{"num_hidden_layers": 17, "hidden_size": 128, "n_experts": 64, "experts_per_token": 2, "d_expert": 64, "d_shared_expert": 0, "hidden_act": "swiglu", "moe_layers": [0, 1, 2, 3, 4, 5, 6, 7, 8, 9, 10, 11, 12, 13, 14, 15, 16], "n_empty_slots": 8, "router_score": "softmax", "normalize_top_k": true, "routed_scale": 1.0, "balance_loss": 0.00161, "balance_bias": true, "router_logit_norm": 1.0, "router_bias": true, "init_std_router": 0.00703, "lr_router": 0.00155, "num_attention_heads": 4, "num_key_value_heads": 4, "head_dim": 32, "vocab_size": 8192, "norm": "rmsnorm", "norm_place": "pre", "norm_eps": 1e-06, "positions": "rope", "rope_theta": 10000.0, "rope_fraction": 1.0, "qk_norm": false, "attn_scale": 0.177, "tie_word_embeddings": false, "parallel_block": false, "init": "normal", "init_std_qkv": 0.0351, "init_std_o": 0.0351, "init_std_up": 0.0351, "init_std_down": 0.0, "optimizer": "soap_variant", "learning_rate": 0.00348, "lr_mult_qkv": 0.5, "lr_mult_o": 1.03, "beta1": 0.95, "beta2": 0.98, "lr_head": 0.0116, "warmup_steps": 200, "schedule": "cos", "final_lr_fraction": 0.0, "batch_tokens": 32768, "max_seq_len": 256, "doc_mask": true, "z_loss": 1e-05, "train_tokens": 406500000, "max_steps": 12406, "dataset": "wikipedia_en"}
Below are experts of layer 5 (counted from 0) of a mixture-of-experts language model. Rows are named router (the router's row for the expert), down (a neuron's output weights, with its number) and show model dimensions 0-63. Each number is 128 + 32 x the weight over its row's rms, rounded and kept within 0 to 255. Numbers have three digits each.
After each expert's rows: "raises" lists some tokens whose logits its average output raises strongly, later layers aside. This comes from a sample of Wikipedia text that the model never trained on.

# expert 20
router:117151196158147202065122147171173060165136103097141098136173111115167134111055069128133081172102089111133141176155120158195107135159145118110151166127122119100124137080127099204120133114107072
down0:120111125176119141131125120151123131107080116191088153200127165142166106185177153160111161141122122078127145104097148115139136160122133180071139081121132145148117119051103132113112099110166134
down1:072142104119098136138133108169152157079099105160111193156072091132069162099134137095123144115152121101144138106138179166132187142118105111154132120118128120087181115150153095160094142177171175
down2:135159167168129105162129132133113144096129110166131180163108162063129149143132177184105100167172089184141144173084112166204069159132128123162117129096053127137181091150143140145130098156105200
down3:101111112147093105154182123124094160192128128142177161158114102112094132132167120175127130123156100086104139076108148107100151115135122216174130130130042099194155070188165174074127111152200113
down4:062094072080096103149167089136098080100093144153113110108127149148185150173142157136110134093118191135113057080115138126083108129100098132142142155082087138142149115135122121048127126087138132
down5:082156059139120145192119106144113133143135138112106173145149134116166088163111174136142143122154109125134081147050102195098141147162104103203141188085164134133127151141102104150163140084108173
down6:120098116100103147166156151133170091128150145126163133154095185156071181142131112088123142143102135168128180132123158104096131130196114133163129106106136087109142082126167157075111104131119066
down7:123109121052124138145111151086157197195140118166162107162149198178120145134188148113184161129149154089159100116072137116150090114157155167091117114138062128130126116127176119155131102147137144
down8:137134113134137150138082131156119130105177133139114126085141160114089052115177155149157157150115139130119105089128129170099100162130113125158122156178114126118163156111150106170125116189133137
down9:101144070139165120122136101129071169172137148128150122117116143130201141058182118106178105154125148124118176144105128113169128109154128190064128126098049121120151116203095058164120106120191106
down10:186167124100188082162104118203170140175101120082111113097145137110095098176144120144162145092114162131137137111076093131096122082097166136138127181127158133099132130079152176148080116131125114
down11:154187143162081146128165133106128082127161075154107106197141122141145166115104136135148171131179105143117164116129163117129147178142202169123161139192092166135187076109184113136173083133172190
down12:134103181175082175089155120109109147126103117125055103052162157092164216104132148101113146167149101144154167120158076165169154138093115193171095129057148173173158140172137134069158147164117051
down13:151065177168160104113127119110088173162102158125159156082092073168154130122147116185083132071132111134129174080169109163127099091117150109198149133117111135115164068097128119097169116108134096
down14:165163116131134166108137120134093084136119122049089181163113099163154136127148250063097088108159109070115125134107122180159069138124155157129188123158187135169128107122147136090093092115082131
down15:197122102080080137090147091115157080170147112132083142142139123090090129076078096083185141127115167158130076117120143133153052142141100116110113146152175144165058139133066168138134103113105099
down16:110160111117113133134140111103114092119104149122120168188086158115140114140142133151117140179196165161098098125126156090137206145080132146096136084067125117144153148198142171085135105137123115
down17:116134206104105137173171138157106140138133126119096149148153136149124167136114103116160069121156173151154159172120161102148103105114124184139164087143131158084109093110129215101114110050062110
down18:118158160139137084111150120169091158121148117154154137128186103141173120115079049121069105090132067105181051070140137110157151098160113135111140074099131100149144161184088151143158105145086108
down19:056189071140135200166104170156132153123134129159126087126119159151139146172097119126183136132126140136133141094106154103138164080114064108135114094133124136143175063154126141111150139164102141
down20:142153122121098143111145052153105115208157097102126140140157122062093090149104121129105132139170086110147080172163177118113168122154117077200135160117145146129136112098091123115163158108173214
down21:143095096142118123116109130112156121117147190143161120124088093104110123098177115089160134168157064138160114121105119169039110147108086126109077128129061163040156109073115084071097097066113101
down22:137074149086098124202149144092108215132120111162138105140047119108138164139097121059121136139140173103141161107114118081178158147172167104070117153146112147100082126101169114097159150118105199
down23:113140132114148079153109094067160154128084077156141158104094107165123126136158179145110153173169072070146160121153121110114160113146155171085098143104134115163120145149134159151119163114139153
down24:130102151161175134102164126146107114151136051102190157088068195123207197122095134097169153131084117143136138162160128112161136126135133155136086145118150101124147115122176124121157099183097138
down25:172106202142177103105174113130172150126126112182174138166133167164140211137131105104129143165151140146158137215166127139123145120128121169132130077068122159177138152119171131126123103146098167
down26:174115112110104118164107127148093123159139183096102092150159110163090123149161093125122121197153177108046151164088079141136093115126117148145110107075112148102147146180172106145134146115145128
down27:073148161097147147168083156148118158101156073154118132134134134114100143151106159146096088127117132138088185134147129082137135099153154127112083165142121181136180121122073130145178112088188142
down28:123036129145106064159100148141088143142127122131085114086125134176146094128130119107118152087147116156118154121137138150079137135170153126154139234115158116167183135123097211151108162104140121
down29:170067115116172115092183081088143083149104130101105092153148131138133093157142073166123128121094171166115124065114072149070255177157109168148130162091121142155162141091129103177128149090149152
down30:068187163134114141109232092145105065096131133110104117137175129127118125168136094138121182180172151124148171148176117149148120188116094143141141089098150159162137155124127094154077170080102064
raises: "ow", "ie", "iew"

# expert 59
router:193104100142175139124128172136068159105131157081184185078139092103156160112102149163114137098107164142112140092098130111144068109135106097146136144096135104153255148138140152123151129133140125
down0:123129120066189131134124102163175161107072078218142111101159111097117172149158099162137115131118148145148058192140116124132109092149063138188071119095095111130103170098119102157107166158090137
down1:155114140111063175120078152104089177125105132090104071154132121112115174091114107134085110105148151137131135111180136131159128081089205089150133120141146154113094131156078149139137124126159124
down2:140118111119160123121074144081149114186098133113161116100100162154166151137087172181095136116124127137187111110134093112164112097094103082098185121132132145119139133135231137073153163160087102
down3:068135139133077134134124146099125139114103140167106117180125165128097155124137140098115104160107097127122132167127137117041172130138082163159076159121199140105085093121130107089119115111104132
down4:150112153093080185139145130114114179178127173119110085105139081111117150127063089114136157119148111081134105119183134171202084136073080109095110102143080146119091069181137197101122096136135143
down5:163116106164125145070114135104106125125139157122136117135101115083175117110101180132125164150132094133119138123153161069153159159149079120146112197137087075103121163133087106093091118154075155
down6:096085098129171099194108139070147131095132108170147148132096134158156170146180137108048122131172169080183151145069134098117127073067175153134061179121106134085088159088111159113137187150132145
down7:140178141177179169122096185182115117169065107092135137077139106111161132113085138133084139153111123139127126092168125147179098118107125123146134127138121111165156107163114120134092178143180150
down8:146158115170236097150138130115161110144172148106075161095158095152139160109139122170108174096087161163133117142169125124181177185125111070098175102144157137145129091160153089138050108153142120
down9:145149111127092163129130169144109087158116122096157156155102145133150126127103127126137152146115133125102019146177110146144079160118059164102134135181085089154090106189074149110130148160166139
down10:122209097143139116102111134128144120123129162168137084117043119119151135131125143178121103102134074120148086149164078152086148144120112089097109171112148133117126117138108115141135118094171124
down11:121127085152129139118097108131167176138149142178119053098065193124115092135117123121152095115139145138149093168190101134131076097155063169132127079151138150076098120100123084123102185112085066
down12:088133118144130128137150097156117093098066112120188112133165121096144201117124126143143095135145145152121128126124083105130115105074137128184134110153133090090149139161229130090160167190131089
down13:080086162114084106152096127158103118133124125119156085075138099163125121105106130114129128150169100219098105190153130112127097120097088132139135134094182146121126154095154192138116159178090115
down14:206139189123123091130161169095155096059131084125095129153105173127064147139124154146128107154134121198155129172146173126088167163104159166089081119166095170149115086137154102098139140140133144
down15:123112125144143183167080170154119101137123111092144095162117137097098098121104108138153138116133143173168095115108142145186179124118123163110134144166179150139072161104061159176113086112130090
down16:133129110148127086153143192118127124080121129086123118156146216137093136142118087077120135062122163122117093126089194132121100154184081148157168159105103126156103126092167130063132081135116107
down17:132152109122104128099180113108172152141086116100069119087155115114112111163097060139107117058166126159159069132187098133159072150155126064148119123091109115164149143181120094142111158118135173
down18:121160110112085139069121067191195201157077181109163162179152122131187154188149094136126107113139094135128102106123150181149088158066084084121089156102125103124153162119165127152161159148125168
down19:126124151145121169156097178092092106099069164134136143113118119122164201161208164115179127188148135154109133102108106164201177143133072136077166106122117129149127136110108124126129091104091087
down20:109136179140132107142171119142113125102099136139125164033112126130152117106145133207114164154139100128129135068172065101123133121106094089131140081107128094150140077077167090184077060078134133
down21:250154156161163132154135103103144100098099180115151123072141111150133106126155163161174144123148147098121084099096134135144120131084099102170126137144131165173103167050133117110129155108159150
down22:076111138136140079174119121122179111126156180127120156146131123161154189098153116113161107198137110078145126083191148139124146140130151138159122149107099128154106110219163165132137099158131084
down23:152163101113089095187203102181135113172093107140136098181157152084126101124101156113122115090151137131155114107098116125073098108137145156159122117123109124096154123068118114119058130035168116
down24:085142148126098172119089129124154074146127071129168132117191106062104083111063141102141159193113133145144124128147157185102164157137145121191172131112147106144163153153095146142121161105095097
down25:151106076127112118122106091122123115142109125148164064116143127153158115137112067141176108112110152157158045169184130079109141125143123112113172131139128125207162110109181143112074101140117135
down26:116126143112152079143101149123156207152131152115114068164171150170141159071113140108148164166163151116151155161145134197132127101133138155158097110049095189126120140119140135094136112176176132
down27:111203150071178106142130119185150114083189146177107106155138094145137166108100190125134105182192158139172161105147179107097095094143156093132205091101182103186096141064132126086109096117125143
down28:099087113152105155119119135084062122146117158086145103128120164099097103097090115140140094136106050035040119164165111100162181144141187086109169190134114147139125126177126107131068130129098163
down29:126113128100065134153166154075113171164148146155106124065175091173123124118073184098082162131072137146158119041121117105102151150110140136099066114103081145173169124151056127137051092099152147
down30:137148069116103151121145169099117113127129134187113173084186141109160133132141151105162116144125059191164068095074074127139158108120100160138115161119107146123122145148178108190148114107107188
raises: "ap", "ip", "unn", "ank", "ul", "inn"

# expert 37
router:099112147110106144091094153162123110149094112115098204109108150164111103084135129176172140203105110093061135134094134124188127102135109080170150139136170183121126106137157118183146116147145126
down0:112103131165147110124156118124162163144096101133164101105166147106162130169076119134132183133118168189127090112220126115186101158090151107143095198118149141127149132117181112141101072239101143
down1:114153168187117114060146130097099116152158160098107133092155123124124072108139138145156163176060129137128130178125166117151169144156116156173171149123164088135138132157099154179109103101125114
down2:082094153131134174106087151134136152186101125143097113128128108089132103126101114130179152143155130152119147119090128129216125164115122106112206062097128138171122074095117095166105149089116114
down3:131150114100099093107187106147108124086122169134159094175126104086133173096170111122144126125131110163186083188136152084178140076140172120122083146144134107189118136162195129152103073109129098
down4:160210226076115144120116139133135065144123092106148157098139117154187150130152081135107180107128117170174160102149124123117100138110121147140142079118087071081113133095155145138154171152140145
down5:097115150087080106158133156136179146138122198091127117062113127076139143144156145132112154141094101075100065119137132067150141139123136066139155096119143118128128092078110113105123107125092125
down6:176152098186111105114140172163152144180108137084158143155133151130115120147146114193068156096124139143101163130173187175076158163122123146088111114164107090084192144092111148126076079174118104
down7:159106104115128048139074132124105106154106115145141120164147115201082118075112094165124167127120148077097112153106068145125105106102151135151098114201167144093150093089168166127130111112134074
down8:133148156171076099129083141189135142170166116120188118162114145137133131115168141138130165102182077153086163167198122175066078166104133226137141126155097114109117124125147128093196143143135114
down9:108071160073105120088131125102111141124122066095118129124127159083048180167135102123171118102170172132105214133177127149088167151133124067121106119065110118126149138130113082042112153128119140
down10:138116199150142084106119128113110058089121100123125112113156139140098170091102112119153165186120153145110126119133095150183179104124115096132125168147133095145145139109156126130170133178108113
down11:079094164166121156166105184104183174123159120162136162140111157091166075166147147120148165188122135142078098119115103129134176122144104152147154059107090160115120153215123151093134107121114099
down12:107143126076092126112152166121112160170088184133102073114152173179116112121137116127102149089145134092117139145036161108140143063108120139096132092047106208129091084163080151090167170117128157
down13:109114094093116085138098185053127103185090091073153176120110162063163169111191145108118067118141124124115143123123121122179121103161090091124117107168191126142193101157130115112183098106130112
down14:112186153076161082133186119096108126143095156185113088138156140123131129155174124089085112105193105118146153063108140133118076106178061074104160094086084125178135124124091153101174097128124122
down15:162140131134096200119105156112114162117129111133115075149155169128147140106143119151085059127124126125096166185165121126156158099103115096115166135130208113091118137101100158136050155100116133
down16:168179112138145084146170198141165165178112105146079128138146139162153149124110147105062178061136129131148179070114133011077081108165143157157143132108157084116157069110148132089102151091137138
down17:133146100137139089073156169122169109186143179147092163101127128105097098116046184137151113130109127185144154128124084084139184113117106123133123141173113106153097126110192118137092163129113174
down18:087078166147152123142132079115082105138116108132082132153141096162140144179097187082123160162135122172116110118095109099127184155173087077127172111100125108129154159202136092112068125132160103
down19:119086131102103158138099170125158159083145159152132197149126154055147141210190093124086136077104136144166096134134116078104103125140129146112115091195088127106180094169160170139088151102090143
down20:117120113125120105105174122160178161144164175173125136105164130150171160147074071162045127115144111129167139147137125133169094182067122151063060104117170128075143164138189153096116111119134062
down21:165123131117106146109103135137121122108159135172075090122060130116102135119104133085133130102125072078150123110216203120118162100148124171124091125073119103094167144164092104141166100169135112
down22:134107103161148121116097149143187136050083091071126122052113169141109120108096122140182123114095202151104179136135145162157131089110171115135117131131134188101147128100154112091114130155106086
down23:125168146098137136183140078150144156136188069134112158166168121150107119110134117131112075102149107140161162166150126100021117131137129163131126173087181130147153177155132088107079153084143108
down24:156129100125174110109167104113117135133121107116137182117150098153123111121147147128148141105137097066111103148096148154177065132060150123189138079126139135194155101154184088163140119145132130
down25:108124144138123132092172101078091140178138097078111158140094097151087137108111150159124069066154164131106152161121143129205163135084165158103143130104125236090133121119159158125153162117132149
down26:068141146054121134169093135109135100097154072160164167099155201097174139138119103096094176117128130146117098113111117117133164170127121100100143176121166080132102131127090149163156083122152133
down27:106208096103125142210155113140154139154122101095134089127117077120145165150174153084127124120179165084139134103101121098043148107132132164164134107105156153087135118099157108081154075108126119
down28:111095147101101125140138177177094157127150118098075126078142186158203124152102161155104102071115135064125143124125118105160079112138106142159139117132236125153176140114186152132157143151166150
down29:092111079173095115154197132136087185136111120156138114101174139172110097140156157136143134122143125157159192112097130109154129109130111184157148176141135161144115134131116136182107114142120127
down30:136148108057210165129103116132149074131114160107138155154116119119102081132103173153096107144128152117131172119161136099143104095128117151124166101114164125138140102153088155141103212061124070
raises: "ent", "ap", "il", "if", "ang", "ip"

# expert 26
router:138147062162158120162116109170091181101112107091114170075142153145183130191117097114116041093082099147131147112146143180181132133178142100135180134112108136115122132131118121190087158089093156
down0:197113123091159157148119133150138116127149124140155148141143100117115109090086133088172165158046110185160133098174153076090110205110140095179096115137141054109093113091104117112108135087201111
down1:129160150032118119125140176132077062154109163148129139164127083159196084147132125189142129114130111097152081124132113175092101076158073122069173145120105161123144142150086153116110112076148138
down2:097186088121130129152176123212189155087102076107145142093126068179157132118106153075088143123151098083073134104113093119140156147161136193145152173153173132184143190079114121119124143083161159
down3:167087123115132132175157124126147189091100095158178103155138171164112160139131098155094098118088049113144169144136104052156104075122111147064160091112120091158151122178091180125196140091135146
down4:165153195154118171132131168146198100145139129120148101184080125100123097131135161090097126132148119110042097100113108114122108155145126127113146111149140172168151111164153157112109153111142115
down5:130130132137063121138138107090149128150088140068092115066122127123199162143181107133132116130114090111114139078097140123138063114168182160167119120104114116118102096161132163144066181079170140
down6:143125103094144148098188110141118108103129186061097093094153101132137107155155184162130039146117188111103091105148103128132141043152135129113160097120122136157138090109176134117162142133111091
down7:109143111150090113115165146144152147164045118177164123117116138103079107194116098118172094128087090169098108146170204121193131135126129070087093066160123168146133137155140116165095112103124123
down8:126134161094133140154130118133057135155137154103134127115119161110107083149048157156087037118174101108074085071103133087142151189136063176130121125139158201086108173132136140138115146170134185
down9:105119114117140056160087144085134092207136116151123070127104141079127195156135080094146114116051131113099156082141116087157149152108138132111112152102114108119126135240136176133174174140153147
down10:121152118119143140110158133145149084166159148107093193072098105198059139137133125138126162168067136121129105106156174096109177112141089171150165145082138175102046135118117147107081096094137156
down11:127101123103138125167176117115167144176148147131123173137148077110061109157153129117113156152077132163138149096163174092154133104128189121160159137064083082135125175179111119122138129104120160
down12:105205124140134132117149139189149089145090152126117088155104139181205164089131123128117138148147106126113136118132140128158140139060085099122099203115195132125143123046141144125147088167105131
down13:122147169090126108151116126113147108069079112117121139122087123145145170193107099115150106144144162137099064128180129143170099198125174136132174110048148175144086121135116093122050116111219121
down14:072157121142132072139156179132125184164153101174108158171108086175094138119126093110138120107169204116147065088116137159138097161136176106133096096124118089133090128147160116144178093099151157
down15:146145068119050108077090127148172133130099146115143116098122128079169152101165103096094152129081126161156108195160116093129171150140135104104121106106134156129245093133100047137094204127101119
down16:142121082195115117088141128115150175083103187136189112153109181146066105148187129134162107090160136134101092082095152161145107169104134183112111104163114139132105161143129138051171146142173136
down17:112158109141133161103103056128111154100084135084109077116101140088120102099105163167183121095145140121160072099130140098170132108071161138168172100102096097163093165177117154077127063118089129
down18:103069155114069117109109134161127149167187127121131111084125125089118104129065060120092146122142129143143130123150113102085177147122124126202207063147097165109168134108150114103068103137151075
down19:112108140115092056108133088116162125146121166145139139088178128106120166137129142171143166110149173092119141130113123088173201079160132077186080106092152130140150114113158089115210084133139061
down20:124200123107151081118128132126139087082077137163089093157159149138066134094095150090141113141083097152163212134159062161217146111110115090128120101101123173153132121142087108130183124141114154
down21:098118161164179161144125157088171140124066144115131148157099136109135173102133147118115156156128132150095120093098188068134175109153113131101093118099100180166144133140097098049178117157114149
down22:126121128079160123119160191119158136144090153090128118199124108108099150197118069105127111163148100101153105132123118050052129159163125150182179094142134111114157135088148077111116108088116091
down23:145137128187058190154161197150133158121161162141111119146183112078109144155142123119060069123114116140133121147109139115142160099085118123094136120124134103039109122136058129153128084149112195
down24:092108155147136092163141147132110134096121129083094099191148105063155102129091114116113168168157127182139049136154134095089171178078203138141156137116129134096140144085118125200112119124150147
down25:074147151175118086091200139173103091096179114132125090127117129182116081058125100082086152107124123163081120077137195135160104075165178122052130133123162104131140067129135107099089119109155161
down26:126115127194157114187135113137136137157178158094132167130114156181071113156129128108120141108165166172091156075131159146108125183127087141114111059140105160109099186145137144193171125136125142
down27:130194151155110085140137116082193097080158113100163175147165162129124105128089192125179197161120182145143099146128136128125100085084061168116100119107093148141173133096131135100130100121106086
down28:136133124107119061202139132159129111133130137060076156129116165086113130149068113166131134102081161155135144122148105111111140163177141112154088141148107133129131166121116186137104117062135117
down29:129173153103115149092126128105050138199129105100081095105141130110042132092145075142162119160140109106136178151126144119168091130116123197077142119134119169088143143108073135150107118155133137
down30:186166138137152110109087097117145102080194152154129138081128122152114102092192133138069198153130160119084153148127102160089116108082165110116094109109128113073096104122153163143108130171085054
raises: "end", "orts", "acts", "ends", "un", "ide"

# expert 42
router:107117159089141113231181104176079112091127196069161181139093119120137083138153115118094129132138103088116180135120151080075135124119121149181083149146082194130138121149171120129092112121041124
down0:112083187132112080110114105108128111099138090129165122120081176077095178121147162107162087131121160131101086122193111165139148066113120105100183062186092130126120114154177111087101095120093193
down1:149143100111161138075127118156094152152088149137182152109153181175164130099119111123131106138147112190158130105136175114183184081141147147097129204116137147123142083114091199163088167133172122
down2:100045150121168066145137099156185147090113138135106071142167162168122078141144154081173158094116152146123082147175140149125089062087148144177094128104113095137127110101206144117088132123106114
down3:139142101146108139155094118184177111133052159124089164104083136102175102128153141160087103142091133089191108130174106175116177126113077107099156186121131073151105147128082141101075112155125123
down4:086167133181137110187179146146152186127156134076134152104123173115148069103156126163123157131151103109134168106154131148094082125161133143101121123166121105110110046149102071121131160186153114
down5:170126134150150081104124203110173126103130143078095183102157069123120114178192131137133139133121085143124108137077183099058122105133108186086181108192107117124129148077165095099104137153148155
down6:092071108108119049120070092191134127145061126111098131140127159160102168121153093167084117124142111155132111162111132058109143064124072158145151127125142122137107114170145095160154131185091097
down7:118169175120100120157174113124119193174088072075141086137173059127105067112096130122145121089119180122111114151149138138136127141170136196112153110131101133101129133103124081120092213123126079
down8:091162124141115147142212092140142095165116147162102114163135138131112150118158131140157053188144095174131157169143147105116208085045107149113115178073118142174103115117084090179173175075079124
down9:114161097075119137166106146135144152141140183097038130125150097118089158229139132086117133150136079101112127131119101151022134151158098151114164117102076092161124192121166051093132119128116075
down10:097106140062181166107115147094065147078177155183051139101097142131131090132143108120102144116118155113072184107143151153186167162121129103097141103140127117126109139144142109144110103116143180
down11:191167202141152194117075160086152132095187174130127121149087167162115112196190092141187166161100076183096080138110091079126126125115129137050118092109143098137155155178145102109142107117159107
down12:092162065117149136114127166115114101096080128113121146115125108143141059202156105097080113174046168174167143132175128155154087130149121086133146089111076145148090152068080149155084092115104130
down13:107058154140068132108124114101125176168082107147171146138115120112112161118098102078086206124127114145093046150089118089120135099121179136104154119202161115152163115091113064119113121156147107
down14:056162095124145112125147155121129136128106079110055175142138132109105161110173211127213134079117135089121139144166109130135181112127116137102153097117140123146134128104122096142112131139125080
down15:134153136104105144143168142080105196140122143080138142125107151126115176105113124116040088169142136154065094116135124183134150107094181114115133126177101100152182136164189113170184101119184202
down16:134148178167142141111136088120092112104134139106104141167136142137118211116144147158250108165113139077120148100110111108179140106139172060122129137176135170094124111149107154120164092118139098
down17:126119093214125183097123128128089126175122091075198106121118148150128188090180108112113080087150160166034131095174125124126087158133157138171053155168164181092117110079109114161156171096124132
down18:146131119106134125104122084113088150121187136123134154160115094132128097206149151134153125150094113133170098110120115119074166130070143167119171112169164091136170121056106158118105078101173134
down19:091181120144089095119148182146122133145095135128147153129147123132142096124162139118154106101147086226105174156107081142090125137138133155100129139167118140200114169126123128076093086133095105
down20:136053128158141107123094147143096167125083096080172155118133166096135095077119198107176153079112128202107148126060142168067175129078117062165111116123086108120148134145112118139148118125152131
down21:159110085151129091072105146167110136144133147096125135093155101164094091147083148145197116145122139138121163167121157125124086031126141200108123134107177108152100144073124181147087135076116065
down22:124123153119155159106097142173134082212098106121098151076157133152079071088141162096174107140105136121120127135183137060123150127126113131138161136147180148150134100052207117115149112137106184
down23:083199076119077195042108122130142127108170115162129114188088144103191068110121161149115151171153074157120119166137153168183101101085166116128127154136138150178068126106133104135104135121088168
down24:089180147142105159148111121086168109169116150115168125113189095105074199166138104163097087108143105101089131189142097147174074072152145092117121147134159156155123119151190151183152095110140118
down25:132176097160166195154099086138159101147116139081195130149137179139105156113143092095141091132114150081167128204132145088167131102125117146116159142145193195136103105134123147144146153110152111
down26:138129073119050117132113130119164114183124120136167141107166181081073130158191134175191107165082117102160120162125147135135067140114101137119133140092181110120165195111159100143149156135112153
down27:129183100159101117059116085185126141150168138105182120157144086107149160107154110152169121093164136168104130144089081143113077145148124128146114109104113205122123057164150162148157124134118131
down28:138085116146114126058091120108155125103194090095171140109143123100172181125056134178141105112074166111163144169190128132091125132157153099088123140130100097114179114196146090150091097125177118
down29:099147115120084120119103148120145182179145065154216155115100158105144141114120159103155120114152182107157142132128176187168156128147124136139160116129154109072100122134120145134146178152149188
down30:146132155140092072098148101136097100092122149142137128161091093160075130131098173108164136113127150208116142117117134136088150190131115099139068152099058186126142141121142137113172081085147096
raises: ";", " and", ".", " of", " |", " ("

# expert 54
router:099178129128166156093114104085090177121139105133149113159125097072066134143073170130097031177114137138129123109099136139119120146137143094137124088212102091175112086152137168146122120089163194
down0:130151121124093147095095143147147171149142165146101090046142100077131108097132145142123108141183151178112132115128097182156132122189094090124100130133125108123107145109114154157154193026154170
down1:164156146153197112121091158160129106209122104076130087110137164119130145065164140158108104020117122153145144160144101107150164144139162151109108127127171119133208077117061093108112153129133128
down2:103103078129126152105116144106089077077161096165133137138159136037149143079134127106139169137077095120129157112202181118171103125133140111051123189174133116098088108165115132118157133089132151
down3:120078167142070096173121125119162178093122098130146128130138104089123129098091149119141155113183121120149146117053119161167174160154108205086166123133113158119091096137101088091112145094118159
down4:105146127144112150170098118133144114069070130124127134165122212124155107177127122145109136161187096137132122143174141152106141065218152167191131081062160092109174148108120090064088123134181122
down5:160139090131095150138147130128100129113156117144134051142143187213138090121077163085135137125167154164049094117087160144153072097145145074126127135141134098185096101111128154125084170059159141
down6:146129094188136101125121147090147134201100184092217145107082151108088120126056108115174127056122163106114097078123128094188158163154190124173198119132163142135102138159080130112137131127138136
down7:153110166118092147126086118189140146125077096142075153134181134139128085169140131135128136113095167063114150140111153129119074050127148086198092079158106133124096198092146230173130119133081115
down8:119078163083121084127142158146139152082120119108115111139126141122135135189084074085084152089068138139203159092167185157197104131172132143128078112162151154119159142166090122133121110124109103
down9:142153170183109094138041149075111160096145167107127144204081136126160141146080172134131114185190134103144172101087162102087139171104112119114132180110101117133135123163171125117098120223116110
down10:186073152135131125129113134129094134097200146117148095094091134120118089133118093128183131128160114105105076146055136113135186158099086107094132119069092141134117153167127086141102132097173137
down11:148096134070209163122150152145110136111171158095122147086124113074191077137168098163181124127162125069167159190092120157116120116120103113101161171100214174165141157158093085121100101131104128
down12:127171113122133124109154172145191145111108116131125078153085087110123115109140131147152114112117085062124172160184165118081159119135166123118136154089183111202160157122113169163076149182099149
down13:137076142107159112115075126135086200130160118092139063105164126114099122050112175144165147194136090133133161145086138137122157103156116156120053239169152126024184146150103145144129125104096097
down14:131099139129101166133183156146165139136133106204114122108103120148193093122120123098081092145097178131153099087130117109072078113149095154096107069131057103134149135122138125100065143213082126
down15:171080118125137105094140132113127095129179147163146107148165081160090115168128145077108129175068146157151146100115124109138086144153155127118166192112150128134109173118159088148222110146136117
down16:126139135101144070129126139149130037117112196109139188145108123052142116124131095149119176130083084093064152058125109089124075198142132126159177106122100165073139120165097082185169122152070092
down17:118115141156181178145184056115160121101132141118159107138132107145119106090135147116085107157149167073201156101109102147124081121112181122191141119148092138147157139174148152092093127093096118
down18:123121159117115175097071152081116189110151177167133150115093158104089105097130114133153117110190078086117146118157109164148120123100178124058110116097171140112128119148139097190165096112050098
down19:156128129105049138103068067132171168138111147181122126126130194176179132103140167159111123152145138068094190131122075146082142065127128113122088155158163130095071147133199111125152094131120102
down20:147143087077149158228187156114142120129109149106109163120110160133155156093128074114124144155096156125130152177087133128086130117107116149126078126148153096092107064090115149134127188157151092
down21:116140148116119157168141169065122104141115137162100093163119195115170134128150118102135081096146137189125140103085126093083199116154102097113125082124221144126135097107165156089089130202120125
down22:119161097169104057108157116142117119172050112147131160108108162180166140144109106091113141128144138136097166206161092103167109102133084139160149147128122069140100135146098186086149070150102139
down23:197132131169149118124135108121102153160079114096160169146137120079137137144169085107101105133091174149098109156089117130090177117146118129155101124145117187197201121080091183106157111123115121
down24:140134141164139160151133142141102146208127122134095047110113132124143113103160177086112104139168168208141170116127089147093123182159135083112093122152168149165150134153102152124136200102180123
down25:155163117129165146083142143096114201160135108130123134095074116135093103164133134128097120137173183146132127027104093100146096121132104101126151120146141127114123095132108113122145172129170127
down26:127095121064128102150147127168136139131166072167174123136108118097142174129132138145055204078121103134079069148127196133158111108147108094153087159162118108159125091135067176135153095113119176
down27:079131121092132149120128132177116083107136130144158210154146234129165144132100080137160123076094131089121091146076112131100087150118095170125116193105117103043152087096132176120094089164121175
down28:113160145172085166108165131086092100138122085158115088144107143143170139105194148117129107131134137183122128102144093121156154156157118138070148096132145174090140102011075152118113106172114108
down29:092173163138170143133167069097105116153162132188125095110169114118151148173140117150128112137189164178101116108108091166153123168112123153144089095147095136129179116134131133160205126139159161
down30:152123175161176122073109143149105139134117062158107105062111132113191117200136137142141141153114132074175150100118154131108134159086120062039142081179111119110116130149092085110098160053161123
raises: "s", "f", "ly", "e", "oc"